config.yaml
experts_per_token: 4
d_expert: 288
activation: "squared_reglu"
router_score: "softmax"
routed_scale: 2.0
beta1: 0.93
batch_tokens: [65536, 131072, 262144]
seq_len: 1536
train_tokens: 1402000000
steps: 10436
dataset: "wikipedia_en"
Below are experts of layer 3 (counted from 0) of a mixture-of-experts language model. Rows are named gate (a neuron's input weights, with its number), up (a neuron's input weights, with its number) and show model dimensions 128-255. Each number is 50 + 15 x the weight over its row's rms, rounded and kept within 0 to 99.
Before each expert's rows: "mostly gets" lists some tokens that are sent to it at least half of the time; "gets" lists some tokens that make up at least twice as much of what it gets as of all text. This comes from a sample of Wikipedia text that the model never trained on. Tokens count by the router's weight.

# expert 7
mostly gets: " M", " National", " F", " S", " English", " Pro"
gets: " (", "\n\n", "\"", " for", " by", " ="
gate0:78 36 68 56 50 42 39 48 72 45 30 45 79 48 56 62 40 41 34 42 48 58 47 42 50 26 63 75 52 64 30 26 64 71 70 48 68 36 73 74 41 72 30 53 52 39 57 15 53 64 46 60 72 48 73 58 50 62 62 66 35 61 56 21 47 37 38 51 46 54 65 47 42 67 41 74 33 35 56 48 50 51 60 30 62 61 27 33 65 53 65 45 40 43 41 13 47 49 45 48 19 10 33 52 38 41 35 57 45 43 44 48 37 75 56 70 58 43 52 41 46 55 40 49 66 55 58 34
up0:80 77 39 43 53 45 28 39 25 45 69 60 42 37 43 53 36 21 20 73 42 09 46 44 57 60 33 46 52 50 56 53 53 55 26 43 48 63 26 52 20 31 73 52 44 33 47 25 46 34 52 39 25 49 64 48 10 34 29 57 49 36 61 49 34 52 68 45 46 49 52 71 53 45 53 50 54 45 57 65 45 49 56 23 31 54 91 44 62 83 48 62 44 52 21 53 16 44 55 50 67 46 33 28 58 52 44 54 39 49 55 35 65 31 40 38 60 52 47 92 35 58 48 46 38 26 22 54

# expert 10
mostly gets: " K", " R", " S", " Am", " following", "The"
gets: " the", "\"", " at", " that", "l", "The"
gate0:30 61 62 43 52 43 44 46 39 54 58 51 29 54 74 37 39 12 37 35 83 31 47 51 46 58 48 40 48 37 22 58 49 26 57 52 59 77 49 62 46 49 22 42 61 56 62 35 40 64 30 51 67 59 49 51 19 33 35 22 59 48 57 61 50 51 45 28 45 51 57 63 53 51 75 52 32 72 52 50 24 62 56 52 47 68 55 40 56 57 30 54 63 54 45 39 55 53 63 58 51 54 71 32 31 36 26 27 35 51 67 57 63 48 53 36 61 53 47 45 55 29 36 32 56 28 53 31
up0:49 33 41 35 38 64 48 76 60 38 82 55 58 39 48 66 40 84 78 19 16 33 44 61 44 57 41 23 48 37 73 37 38 53 61 47 52 37 42 78 40 56 30 42 48 52 50 68 42 70 68 40 70 74 69 57 57 38 66 30 61 30 49 49 48 32 85 67 34 56 64 67 46 50 57 75 54 63 51 52 51 57 35 49 60 47 52 59 46 56 55 49 51 74 72 65 41 48 54 39 72 70 36 39 44 31 26 58 40 46 38 56 59 79 75 49 57 51 45 68 48 54 26 50 64 52 48 62

# expert 8
mostly gets: "R", " 1", " New", " over", " then", " School"
gets: " the", " and", " of", " 1", " 0", " his"
gate0:51 40 25 48 66 72 52 56 39 25 68 22 77 54 41 52 34 61 58 42 63 43 34 35 84 57 54 48 54 48 51 48 64 44 46 61 38 39 58 53 89 14 36 36 49 25 42 66 30 52 44 23 43 48 58 32 60 53 49 79 32 25 54 65 55 48 60 36 63 59 64 45 48 31 55 55 51 37 41 32 35 75 81 73 47 37 38 52 62 43 50 38 44 13 68 36 73 45 23 60 49 53 49 48 04 48 44 51 36 64 58 16 45 29 47 42 38 48 53 40 36 65 62 59 52 25 43 57
up0:35 35 47 25 61 64 50 49 53 55 40 32 64 57 61 28 57 49 73 81 49 48 55 57 46 60 39 54 36 43 27 45 67 72 33 36 81 29 42 36 49 37 55 65 57 41 57 56 45 43 61 43 55 38 38 62 50 43 27 53 36 43 60 59 54 51 64 66 58 53 65 28 28 63 65 56 76 21 60 69 64 71 67 65 40 33 43 46 70 52 42 75 74 58 54 51 52 57 36 56 37 66 49 67 37 53 46 70 42 59 66 54 36 57 72 63 29 52 60 48 36 45 47 30 46 59 56 66

# expert 14
mostly gets: "″", "°", " res", " some", " g", " All"
gets: " of", " a", ":", "n", " \"", "e"
gate0:67 76 53 47 63 48 46 66 59 68 50 52 73 38 57 57 62 45 67 65 54 20 24 82 37 56 37 55 58 34 59 60 45 53 31 50 61 36 18 51 40 40 31 31 38 41 42 51 40 64 75 58 32 37 22 43 82 85 67 63 50 47 25 38 57 61 38 25 38 72 32 25 35 43 42 39 41 20 57 53 80 37 72 42 38 42 37 45 46 42 63 24 58 60 40 44 20 35 32 65 83 68 71 36 34 43 39 55 43 39 50 75 56 48 57 55 44 30 14 31 24 17 56 48 37 46 64 28
up0:29 33 57 42 37 49 22 64 46 37 65 58 67 24 17 52 41 54 54 47 32 53 26 53 35 76 42 72 57 53 33 66 75 21 54 62 65 77 52 35 70 46 38 37 52 56 59 60 42 37 22 67 25 15 51 25 53 73 81 56 52 05 83 30 23 52 41 30 79 27 44 75 42 50 52 19 41 61 45 52 54 64 42 74 31 44 58 59 49 67 34 75 55 57 25 32 88 55 37 44 34 49 55 86 44 32 43 61 30 48 61 56 34 65 39 47 57 46 57 55 65 52 59 59 42 39 68 78

# expert 3
mostly gets: " Ti", " On", " T", " For", "On", " qu"
gets: " |", ".", "=", " and", ";", " in"
gate0:56 51 35 53 34 65 58 50 43 41 34 17 47 43 37 34 48 35 62 55 39 49 33 34 31 57 27 43 48 52 30 69 66 48 67 66 31 57 61 58 68 54 35 49 21 50 48 64 30 35 64 51 50 55 63 52 58 42 63 51 70 25 58 56 47 16 44 46 67 82 41 65 79 29 58 61 60 28 35 48 33 53 59 51 64 38 47 62 37 46 39 82 68 26 71 61 83 99 65 46 46 56 52 32 72 49 26 48 79 34 47 55 61 61 34 57 71 47 40 43 43 47 74 55 54 35 38 31
up0:52 63 62 65 41 57 57 74 65 80 56 41 52 29 20 58 60 56 47 46 38 26 50 48 50 63 53 55 40 54 45 62 68 62 71 63 55 61 86 62 74 61 67 55 40 57 29 42 38 34 53 44 51 42 32 44 62 72 77 82 67 35 51 45 52 34 27 59 53 97 16 76 78 49 50 36 48 43 40 30 55 29 66 69 55 71 43 31 29 50 29 46 58 29 40 59 72 72 70 54 60 61 48 52 62 37 46 50 45 35 66 44 38 65 37 86 61 45 52 81 62 58 57 48 38 36 52 24

# expert 15
mostly gets: " John", " States", "ia", " under", " York", " English"
gets: ".", "\n\n", " was", " as", "a", " also"
gate0:56 42 63 72 49 40 59 27 58 53 49 74 37 44 56 80 56 28 53 42 50 52 36 35 60 48 47 48 47 35 55 27 68 27 46 78 50 50 39 48 45 59 56 20 51 83 43 71 40 42 50 81 47 47 56 37 30 52 37 81 73 42 60 48 48 42 22 37 55 48 63 39 73 41 52 44 55 53 45 42 39 71 55 68 48 71 38 24 38 59 37 17 47 31 61 36 52 27 61 59 70 46 65 28 47 57 38 66 62 62 43 38 53 40 49 54 53 00 51 76 41 54 72 30 00 50 39 35
up0:46 45 54 83 53 79 42 22 67 44 69 27 55 31 46 46 21 54 52 28 50 48 49 31 76 72 37 54 48 43 60 60 70 38 34 53 35 53 51 39 53 42 34 48 37 18 37 49 48 69 50 39 49 61 60 38 57 64 71 55 47 61 37 35 61 67 26 39 29 79 62 38 61 61 44 83 37 75 20 49 51 65 61 57 52 62 43 58 67 54 24 53 61 48 62 70 53 28 36 42 52 51 41 45 74 40 55 52 45 55 52 74 50 54 92 35 40 44 57 44 52 63 46 27 32 65 32 57

# expert 2
mostly gets: " U", " man", " any", "]", " Mi", " Al"
gets: ",", "-", " (", " a", ")", "–"
gate0:63 50 64 49 48 52 43 48 52 87 59 49 44 36 63 43 47 37 59 63 50 32 49 49 64 54 53 39 63 39 49 61 49 61 26 44 29 60 30 48 43 52 27 39 42 19 49 51 61 65 54 50 51 74 39 46 43 50 64 60 43 57 64 55 42 53 42 71 46 59 66 58 49 37 61 49 40 60 48 48 44 30 63 39 61 68 62 34 27 42 65 46 40 49 74 81 64 57 65 66 37 43 61 62 50 57 61 51 65 36 30 54 41 45 34 61 50 41 63 90 54 59 40 53 47 73 48 44
up0:74 46 37 98 28 64 64 71 43 49 18 88 37 64 35 43 36 46 38 56 57 50 39 56 62 43 68 36 50 44 55 71 60 53 66 45 63 62 63 52 37 39 60 30 61 60 53 59 40 44 44 39 67 58 42 72 34 66 59 56 64 42 42 77 64 46 60 55 65 39 47 52 46 47 27 72 69 67 18 46 63 56 57 41 59 47 41 56 73 33 26 41 47 36 54 32 71 40 42 50 37 34 48 71 35 14 43 17 42 77 38 58 35 57 47 43 62 35 52 71 58 91 57 39 38 41 56 66

# expert 4
mostly gets: "  ", " P", " its", "″", " No", " cl"
gets: " a", ")", "  ", " was", " his", " were"
gate0:54 32 47 77 65 53 56 58 51 93 40 28 42 44 61 47 44 42 72 34 47 64 30 74 68 55 46 24 31 58 40 71 43 55 29 61 51 49 53 42 27 50 55 46 31 54 40 47 37 61 42 34 54 39 78 58 59 57 51 45 42 45 67 31 54 46 37 90 49 68 53 53 55 71 46 46 89 37 37 39 43 88 57 40 12 80 95 65 69 55 44 50 62 73 50 51 61 37 76 57 58 59 88 65 70 42 30 34 36 59 60 27 40 35 56 31 58 41 69 69 36 73 42 48 37 52 41 32
up0:88 63 64 82 56 51 65 59 46 30 45 34 52 37 54 39 47 62 17 37 14 68 43 48 44 45 63 41 70 34 59 60 19 58 93 71 65 39 31 49 93 54 36 31 58 72 88 58 88 67 55 52 41 59 51 53 38 33 46 64 44 32 65 70 46 22 46 52 68 45 39 49 58 74 89 46 43 36 55 49 69 46 55 52 84 30 33 51 29 44 60 55 56 36 47 26 39 62 53 39 42 58 44 32 46 68 66 59 64 59 49 59 60 41 63 66 51 81 30 41 46 45 24 31 41 29 81 51

# expert 12
mostly gets: " time", " Tre", " died", " while", " large", " Te"
gets: " (", "|", "=", " was", " is", ":"
gate0:58 28 54 27 61 63 45 49 28 54 37 54 45 63 52 49 55 33 30 50 16 54 40 49 48 56 58 59 54 52 46 26 67 36 68 48 57 60 60 31 60 60 55 59 59 56 38 75 55 81 58 16 51 67 62 40 63 85 22 33 70 53 37 78 45 54 81 55 59 57 33 36 81 29 34 55 61 29 28 31 32 55 69 26 56 48 41 46 58 43 55 38 39 48 42 46 55 40 47 45 30 41 48 66 59 35 29 39 64 47 36 53 54 47 65 21 61 14 56 11 75 75 67 46 16 17 28 33
up0:63 67 49 59 53 78 48 43 46 48 48 47 71 57 28 25 21 32 53 41 17 40 10 50 48 32 56 29 61 64 31 78 45 24 33 66 45 40 22 66 82 52 66 46 53 67 37 57 38 66 25 53 48 40 57 68 54 52 47 61 30 64 62 86 34 77 60 63 59 65 60 48 55 35 37 37 38 50 53 41 07 54 47 48 40 46 38 65 56 55 08 51 38 65 53 16 46 51 61 57 66 65 55 43 66 62 30 62 68 41 54 48 55 55 56 24 72 11 69 36 63 52 51 70 53 36 36 53

# expert 6
mostly gets: " p", " also", "′", "\n ", " El", " do"
gets: ",", "\n", "\n\n", ")", ";", " \""
gate0:37 50 45 43 69 45 51 34 60 55 71 25 56 38 20 66 48 45 44 45 54 37 55 51 46 57 44 55 75 49 47 53 39 84 35 42 69 54 44 74 53 62 73 51 75 44 58 38 55 47 74 37 45 46 43 44 29 60 36 55 55 52 42 74 42 76 38 89 73 63 41 29 40 56 50 40 71 42 53 40 31 44 49 62 36 47 14 49 41 64 50 56 44 10 76 59 65 34 46 61 49 52 41 56 48 66 55 46 64 37 51 43 63 47 53 59 63 37 52 60 51 27 37 46 63 38 53 45
up0:45 70 35 73 42 44 58 28 18 62 38 60 51 34 38 42 47 59 56 10 55 29 40 64 43 33 39 47 42 50 55 42 39 23 44 43 48 31 43 57 60 52 33 33 47 72 36 54 29 34 34 51 46 56 34 71 57 51 87 57 73 64 40 37 46 39 58 44 52 59 56 37 49 44 44 26 63 29 45 56 27 67 55 61 51 40 40 62 53 32 44 40 13 63 51 40 27 66 56 53 97 52 32 53 55 54 64 35 67 34 54 76 26 44 39 66 54 62 43 42 43 43 62 36 73 59 41 59

# expert 5
mostly gets: "The", " The", " can", " are", " would", " out"
gets: " the", "=", " The", "  ", " as", "The"
gate0:74 50 73 41 39 67 35 60 69 56 44 59 64 54 58 50 56 37 24 41 55 61 59 63 59 53 49 55 67 38 54 34 25 59 62 40 44 47 55 61 04 59 47 46 57 32 36 47 46 66 43 41 37 44 71 62 58 30 42 57 66 53 75 48 28 31 60 63 53 54 67 58 62 54 47 50 52 38 51 63 41 68 57 48 46 40 25 76 49 42 59 43 28 35 39 53 39 41 64 82 55 28 58 41 37 46 28 74 42 72 64 46 63 97 70 52 45 48 53 51 42 83 27 57 54 39 59 83
up0:45 57 35 64 55 58 56 59 45 49 52 31 35 22 35 48 62 46 40 49 46 66 63 54 68 38 43 59 56 20 41 64 76 18 65 65 75 39 41 38 57 58 34 71 59 38 48 42 62 39 66 26 28 67 64 54 57 55 42 44 63 62 54 33 49 35 45 33 59 53 45 54 33 47 41 88 56 71 50 24 62 29 47 74 52 42 30 43 57 43 53 79 40 61 64 70 40 28 55 68 57 10 65 54 51 62 48 36 53 50 33 56 49 37 57 74 41 57 31 65 64 45 47 43 26 42 49 48

# expert 11
mostly gets: " he", " also", "In", " In", " that", " He"
gets: ".", "\n", " in", "\n\n", " to", " \""
gate0:29 34 37 61 66 54 59 44 75 76 51 50 76 50 47 60 68 53 58 40 61 41 32 59 77 28 56 40 43 53 64 58 49 57 80 33 48 52 62 35 45 28 26 58 47 78 51 36 48 21 65 38 49 38 60 47 64 24 41 30 54 26 69 64 61 54 54 49 58 37 50 43 36 54 46 48 61 36 55 56 67 61 42 41 61 41 58 53 84 24 42 71 63 49 43 14 70 46 43 48 79 48 43 67 26 63 01 53 28 31 43 50 39 81 32 34 40 62 57 39 45 67 60 57 49 52 27 69
up0:65 38 09 27 68 45 72 40 58 44 58 64 49 52 54 90 45 53 16 50 60 41 55 58 46 59 48 17 64 35 45 31 32 46 50 34 37 47 55 09 49 75 48 15 46 48 56 46 11 15 56 50 85 59 43 07 48 45 42 47 57 37 66 43 58 44 36 42 56 42 44 62 71 47 25 52 63 47 22 55 60 71 54 41 68 47 28 45 62 36 37 57 54 29 59 57 71 76 68 25 61 74 51 54 59 63 51 67 64 71 30 49 51 49 56 53 66 76 54 29 38 53 58 41 62 47 68 45